python train.py --num_hidden_layers=18 --hidden_size=160 --n_experts=64 --experts_per_token=4 --d_expert=96 --d_shared_expert=0 --hidden_act="geglu" --moe_layers=[1, 2, 3, 4, 5, 6, 7, 8, 9, 10, 11, 12, 13, 14, 15, 16, 17] --router_score="sigmoid" --normalize_top_k=false --routed_scale=1.0 --balance_loss=0.000508 --balance_bias=true --router_noise=0.05 --init_std_router=0.0176 --lr_router=0.00088 --vocab_size=8192 --norm="rmsnorm" --norm_eps=1e-06 --tie_word_embeddings=false --optimizer="soap_variant" --learning_rate=0.00448 --beta1=0.95 --beta2=0.95 --batch_tokens=[65536, 131072, 196608] --max_seq_len=256 --train_tokens=878700000 --max_steps=7033 --dataset="wikipedia_en"
Below are experts of layer 15 (counted from 0) of a mixture-of-experts language model. Rows are named router (the router's row for the expert) and show model dimensions 0-159. Each number is 128 + 24 x the weight over its row's rms, rounded and kept within 0 to 255.
After each expert's rows: "mostly gets" lists some tokens that are sent to it at least half of the time; "raises" lists some tokens whose logits its average output raises strongly, later layers aside. This comes from a sample of Wikipedia text that the model never trained on.

# expert 17
router [139 101 137 138 114 114 125  95 132 120 147 125 141 179 120 159 113 127 123 115 110 120 133 120 151  80 144 165 141 187 110 165 141 116 155 103 128 117 117 156 121 132 125 139 129 113 139 137 115 114 127 145 125 112 131 162 165 133 167  84 171 170 161 137 132 136  79 159 100 147 102 118 135 118 109 144 120 125 129 108 180 138  97 130 116  88 144 135 163 129 147  78 126 168 147 128  73 135 120 127 100  95 105 139  92 110 141 136 143 170 137 137 115 113 121 115 172 104 144 163 109 139 103 152  99 117 152  90 148 128 101 139 137 103 169 158 103 149 119 117 170 131 132 133  77 101 105  82 155 122 142 147 127 126 164 178 158 166 160 141]
mostly gets: " G", " g", " | G", "G", ", G", " (G"
raises: "iant", "overn", "ains", "ran", "ang", "P"

# expert 25
router [118 107 125 123 112  59  77 143 156 131 120 139 115 145 134 160 112 114 153 130 123 105 132 147 107  93 189 153 133 168  99 189 120 100 155  85 117 122 134 137 160 136 161 150 132 129 153 117 126 117 122 125 138 107 118 157 163 108 152 112 137 148 140 195 106 103 115 116 134 148  89 118 143 112 125 100 134 125 129 139 118 134 126 131 127 131  68 136 147 134 112 132 106 110 129 123 120 142 113 153  94  81 128 151  51 151 137 140 149 120 171 119 101 122 139 106 108  96 139 141 122 124 127 133 120 139 171  65 123 142 104 107 105 114 142 158 139 123 124 142 138  65 125 124 122 129  87 124 128 173  97 125 163 154 165  98 109 110 144 137]
mostly gets: " on ", "| ", " / ", "- Coordinates: ", " until ", "On "
raises: "19", "2", "20", "18", "1", "25"

# expert 36
router [127 160 119 128  94  79 120 111 134 137 161 123 111 142 135 172 103 116 124 129 119 104 122 142 140  98 124 145 151 162 117 193 104 107 164 122 160 106 139 113 150 115 165 146 111 159 104 126  96 101 135 109 119 104 104 142 162 106 190  76 127 106 140 141 126 121 144 138 139 132 133 136 139 137 155 117 118  99 172  91 166 126 111 139 206 129 128 140 124 136 101 143 138 128 138 118  80 146 149 163 150  99 113 127  78 116  98 153 115 106 113 120 144 117  97  87 126 108 185 104 107 113 125 157  89 151 135 125  77 119 106 121 107 117 132  97  93 129 124 154 155 142 143 143 113 132 124 115  80 152 139 126 181 108 124 146 152 135 151 114]
mostly gets: " (born ", ") is a", " politician", " footballer", " rock", ") was a"
raises: " and", ".", ",", " to", " |"

# expert 14
router [122 131 130 138 107 124 109  98 140 143 157 145  83 140 121 158 105 148 139 141 104  83 157 109 140  84 173 140 123 151 147 162 112 115 125 137 150  84 108 185 133 181 113 175 141 109 138 170 121  93 106  83 152  95 130 126 171 121 137 147 136 117 150 151 103  87 118 141 133 113 122 111 159 111 152 108 159 110 152 135 153 104 120 121 164 142 122 123 133 152 108 106 118  97 156 124 146 122 109 160  94 119 116 128 140 142 158 119 102 153 125 129  78 112  86 131 125 130 174 136  98 155 120 156 136 155 164 105  99  99  89 105 116 152 141 110 124 138 128 169 142 115 148 101 112 126 124  99 110 139 141  73 138  78 129 131 178  98 115  99]
mostly gets: " John", " George", " James", " Paul", " Michael", " William"
raises: " P", " G", " L", " B", " H", " K"

# expert 47
router [135 156 196 112 104 144 116 127 137 100 137 108 115 132 116 156 103 156 135 149 107 105 113 140 175 121 148 156 131 144 128 160 131 113 138 131 113 110 128 172 104  88 157 145  98 128 103 103 128  98 136 127 117 108 104 122 220  98 146 145 136  93 165 113  97  75 126  99  98 154 130  60 153  97 135 138 147  93 148 126 135  90 130 151  99 110 121 112 148 179 144 112  89 140 174 138 121 147 112 149 109  99 148 150  98 110 142 145 158 145 129 142 127 109 110 118 142 128 167 119  97 131 159 142 109 140 166 130 111  95 123 141  94 102 133 155 124 129 153 131 129 126 116 131 141 103 104 117 113 158 118 123 147 136 149 139 151 101 164  84]
mostly gets: " Kh", "iy", "ij", "č", " Abd", " Az"
raises: "an", "un", "it", "t", "in", "ar"

# expert 16
router [128 121 139 102 129  98 143  80 145 160 125 129  98 143  98 156 115 107 135 145 124  94 114 102 119  42 155 166 119 155 162 151 177 140 145  98 139  65 103 152 134  97 157 145 129 142 155 144 147 119 161 138 170  86  66 110 166 103 157 126 163  73 141 125 109 131 153 127 116 139 106 127 129 114 118 126 116 134 168 138 118 101 123 152 125 110 147 126 143 115  66 107 126 153 120 113 161 167 143 119 105 102 105 139  96 142 132 139 126 188 117 147 103  99  96 118 137 118 142 150 101 134 128 164 151 165 135 121 165 100 118 112 116 122 126 112 146 148 111 137 133 106 142 151 138 128 108 126 151 130 159  96 143 116 109 101 133 119 135 112]
mostly gets: " he", " E", " He", ", he", " she", " She"
raises: "l", "b", "f", "ar", "s", "ll"

# expert 62
router [136 143 148 124 129  88 147 120 128 117 144 145 154 138 109 150 109 122 131 128  81 100 130 133 158  93 122 142 187 175 155 159 168 124 134 134 133  85  90 180 127 168 142 147  99 139 180 116 130  96 134 113 140  89 109  96 150 128 133 102 143 101 205 142  77 134 130 139 100 118 132 162 175  96 123 141 112 127 140 150 104 105  92 137 151  96 148 114 140 126 158 125 127  99 128 112 128 128 148 123 121  66  92 144 124 106 148 160 162 138 123 132 141  99 127 125 136 129 131 163 110 168 106 110 132 141 153 146 125 133  86 129 110 132 122 146 152 103  88  98 184 125 123 108 123 142  97 132  87 140 151 127 163 132 126 110 158 125 146 108]
mostly gets: " w", " W", " Ch", " ch", " sh", " gr"
raises: "o", "as", "ang", "ik", "ol", "or"

# expert 56
router [150 154 130 150  76 126  73  98 175 118 188 119 119 132 110 133 150 114 133 154 136 107 133  85 148  94 176 158 146 171  88 153 129 128 135 116 129 126 139 168 130 149 128 178 148 110 155 142 109 131 136 114 161 131 138 126 186  86 129 130 141 121 163 157  92 102 167  92 119 129 109  98 128 139 137 128 156 123 165 138 136  97 121 151 177 124  85 103 151 167 109 113 149 133 133 115  90 133 138 101 102  74 120 147 120 124 142 135 158 157 123 130 112  95 109  96 124 118 161 140 110 150 133 147 128 121 165 105 108 147 105 126 132  79 120 114  89 125 159 127 147 102 159 135 135 104 140 124 139 142 135 111 117 104 139 112 181 147 136 137]
mostly gets: "ñ", " Marc", "í", "ión", "ão", " Juan"
raises: "ar", "re", "in", "ol", "l", "an"

# expert 6
router [136  91 153  91 141 119 115 144 146  95 158 126 136 146 149 136 141 118 123 123 122 102 151 120 178 103 159 141 154 178 129 183 187  75 163 131  98  84  91 109 111 124 169 152 147 151 123 124 144 110 133 116 131 126  92 144 148 115 103 113 127 132 160 147 118 149 120 115 114  88  79 133 167 106 130 145 117 138 145 137 164 109 125 117 132 104 128  87 182 129  98 103 114 135 156  95 132 138 165 120 116  95 159 140  92 112 165 122 128 113 111 157 120 123 129  78 155 125 144 137  98 139 161 134  93 154 151 123 130 130  93 109 116 129 137 119 111 126 142 114 135 150 138 128 115 139 137  72 123 159 125  68 177  93 145 117 149  96 146 139]
mostly gets: " S", " | S", " s", " (S", ", S", "- S"
raises: "ign", "ky", "n", "oph", "pr", "ter"

# expert 63
router [132 126 132 112 131 129 103  96 123  98 133 122 105 119  99 171 111 120 105 120 110 100 129 158 156 112 147 165 142 162 132 155 147 165 138  95 104 106  94 147 123 108 149 146 140 130 144 120 104  95 145 133 130 144 126 145 190 109 133 141 184  96 181 146  93 133 116  85  65 116 142 118 160 139 122 170 120 103 166 142 138  95 132 117 127 130 162 104 109 133 135 113 108 146 137 141 123 164 110 139 103  61 144 114  98  85 132 145  94 138 165 112 139 118 108 103 165  90 177 123 106 124 138 107 110 120 162 108 136  85 125 108 130 147 141 120 128 130 109 128 101 121 122 173 138 153  98 140  96 163 108  95 130 114 150  95 160 121 129  85]
mostly gets: " sub", " pre", " ex", " Ex", " cons", " sup"
raises: "in", "a", "-", ".", "i", "ot"

# expert 20
router [116 109 153  95 138 125 113 107 156 121 131 141 120 163  95 149 118  84 159 117  89 126 147 135 156  70 144 153 125 145 131 171 152  80 135  95  97  94 101 173 112 161 138 181 112 114 121  82 162 106 134 117 119 109  87 110 174 124 121 115 147 135 144 143 150 115 155 141 120 137 147 133 120 126 131 155 186 136 150 132 154  93 111 114 123 154 121 107 135 146 109 135  94 157 162 127 136 145 173 152 143  82 120 143 102 172 119 133  93 140 137 157 125 153 131  91 142 147 159 128 104 150 124 153 136 154 159 103 118 150 115 107 112 136 126 141 132 121 147 144 109 109 186 182 102 116 128  93 137 133 138  73 141 112 155 152 132 121 139 103]
mostly gets: " al", " gu", " spec", " con", " Gu", " circ"
raises: "o", "a", "k", "i"

# expert 32
router [161 137 178 136 110  88 103  89 100 159 150 117 132 149 131 177 112 121 143 152 118 114 144 109 128  66 173 141 129 155 153 150 136 127 154 105 141 124  99 130 109 157 155 173 112 123 136 133 122 104 145 134 178 129 111 152 148 127 153 109 162 123 154 138 135 118 151 149 154 157 134 131 164 105 132 154 130  80 122 154 189 116 105 126 169  85 151 111 188 179 108  89 113 108 148 148 159 123 118 139 134 102 144 126 141 133 126 143 160 141 170 121  99  80  97  94 152 114 171 149 129 161  89 122 125 162 143 117 133 120  96 142 119 152 120 144  99 101 159 128 132 113 152 143 112 134 108 122 128 168 121 118 117 103 130 115 120 129 126  96]
mostly gets: "\\", "{", " et", " \\", "$", "_"
raises: "-", "s", " ", "a", ",", " H"

# expert 24
router [135 142 150 137 116 136 117 136 114  95 143 109 133 127  97 160  87 156 149 133 124  80 129 152 168 119 132 169 120 149 123 148 162 132 139 120 136  80 116 136 102 112 131 135 107 142 121 116 124 104 159  85 118  97 110 144 191 102 156 137 137 112 180 121 118  79 145 107 107 125 122  91 158  84 153 121 115  72 130 129 114  88 123 125 124 127 113 116 161 164 112 111 105 135 165 127 119 150 122 136 105  91 125 137 119 151 140 152 121 154 110 123 106 104  88 129 137 140 173 151  95 157 146 151 102 153 124 103 107 110 107 135 111  80 146 132 126 143 123 146 165  96 163 121 134  88 105  90 134 139 133 121 172 145 126 114 159  92 154  52]
mostly gets: " Abd", "ا", " Moham", " Raj", "hi", "umar"
raises: "an", "at", " N", "am", "i", " S"

# expert 51
router [100 134 136 102 136 107 145 127 136  95 125  92 108 161 106 139 111  86  99 121 124 108 105 121 141  68 160 182 148 156 146 148 141 106 124 110 135 119 114 123 135 132 120 137 123 128 143  94 120 112 145 137 170 100 100 189 160 123 142 119 122 110 129 137 140  90 172 109 105 146 128 131 151 112 141 111 137 131 133 143 151 112  87 118 126 115 142  93 127 138  96 118 145 117 179 122 111 146 182 163 107  92 132 184  71 154 147 140  97 114 118  91  73 155 130 115 143  93 183 164 115 151 116 124 149 155 143  90 100 112 106 152  84 143 138 141 113 149 130 115 161 113  85 146 142 143 132 141 135 157 133 105 142 105 130  98 119  92 154 126]
mostly gets: " in ", " un", " In ", "In ", " on ", " tr"
raises: "il", "all", "ul", "ill", "ent", "em"

# expert 2
router [145 111 177 116 144 103 149 114 104 113 148 121 149 146 147 214 110 104 143 139 115  94 103 123 130 105 151 173 132 166 135 172 132 131 141 103 129  82 120 122 141 146 133 138  92 127 163 144 133 137 160  90 177 142  92 148 185 128 166 118 171 106 166 155 130 123 132 141 105 130 108 123 132 125 114 139 112 113 131 128 143 104 124 145 157 135 114 155 161 111 104 154 110 133 145 136 151 132 156 114  97 111 157 139 100 138 131 141 114 136 148  72 104 108 121 141 112 114 136 173 102 142 135 151 153 177 170 106 127 154 123 130 118 112 126 144 125 133 117 134 197 114 100 153 109 159 126 130  96 169 162 103 145  88 159 138 131 105 164 115]
mostly gets: " \"", " re", " | \"", "\" (", "(", " in "
raises: "e", "de", "1", "D", "An", "2"

# expert 15
router [109 139 134 137  89  88 105 111 115 145 156 155 133 148 108 139 107 144 173 162 101 131 118 141 142  97 124 177 147 165 131 174 149  96 162 113 116 102 131 138 115 115 158 134 153 141 126 121 129 104 123  83 174 105 128 136 223  56 129 108 173 144 147 150  91  87  99  97 133 109  84 136 120 130 152 104 118 109 147 148 145 121 110 157 134 140 132 139 144 136  98 147 130 136 139 130 123 165 139  99 126  79 124 151 111 172 177 136 121 116 167 104 101 112 129 124 129 101 164 156 124 127 120 151 156 121 131 118 152 128  91 142 115 128 125 148 128 149 155 140 156 106 126  95 145 129  85 116 100 151 114 118 124 150 143 115 104 101 145 125]
mostly gets: "% | ", "″N ", " | −", " / (", ") | ", " (aged "
raises: "3", "4", "2", "5", "1", "7"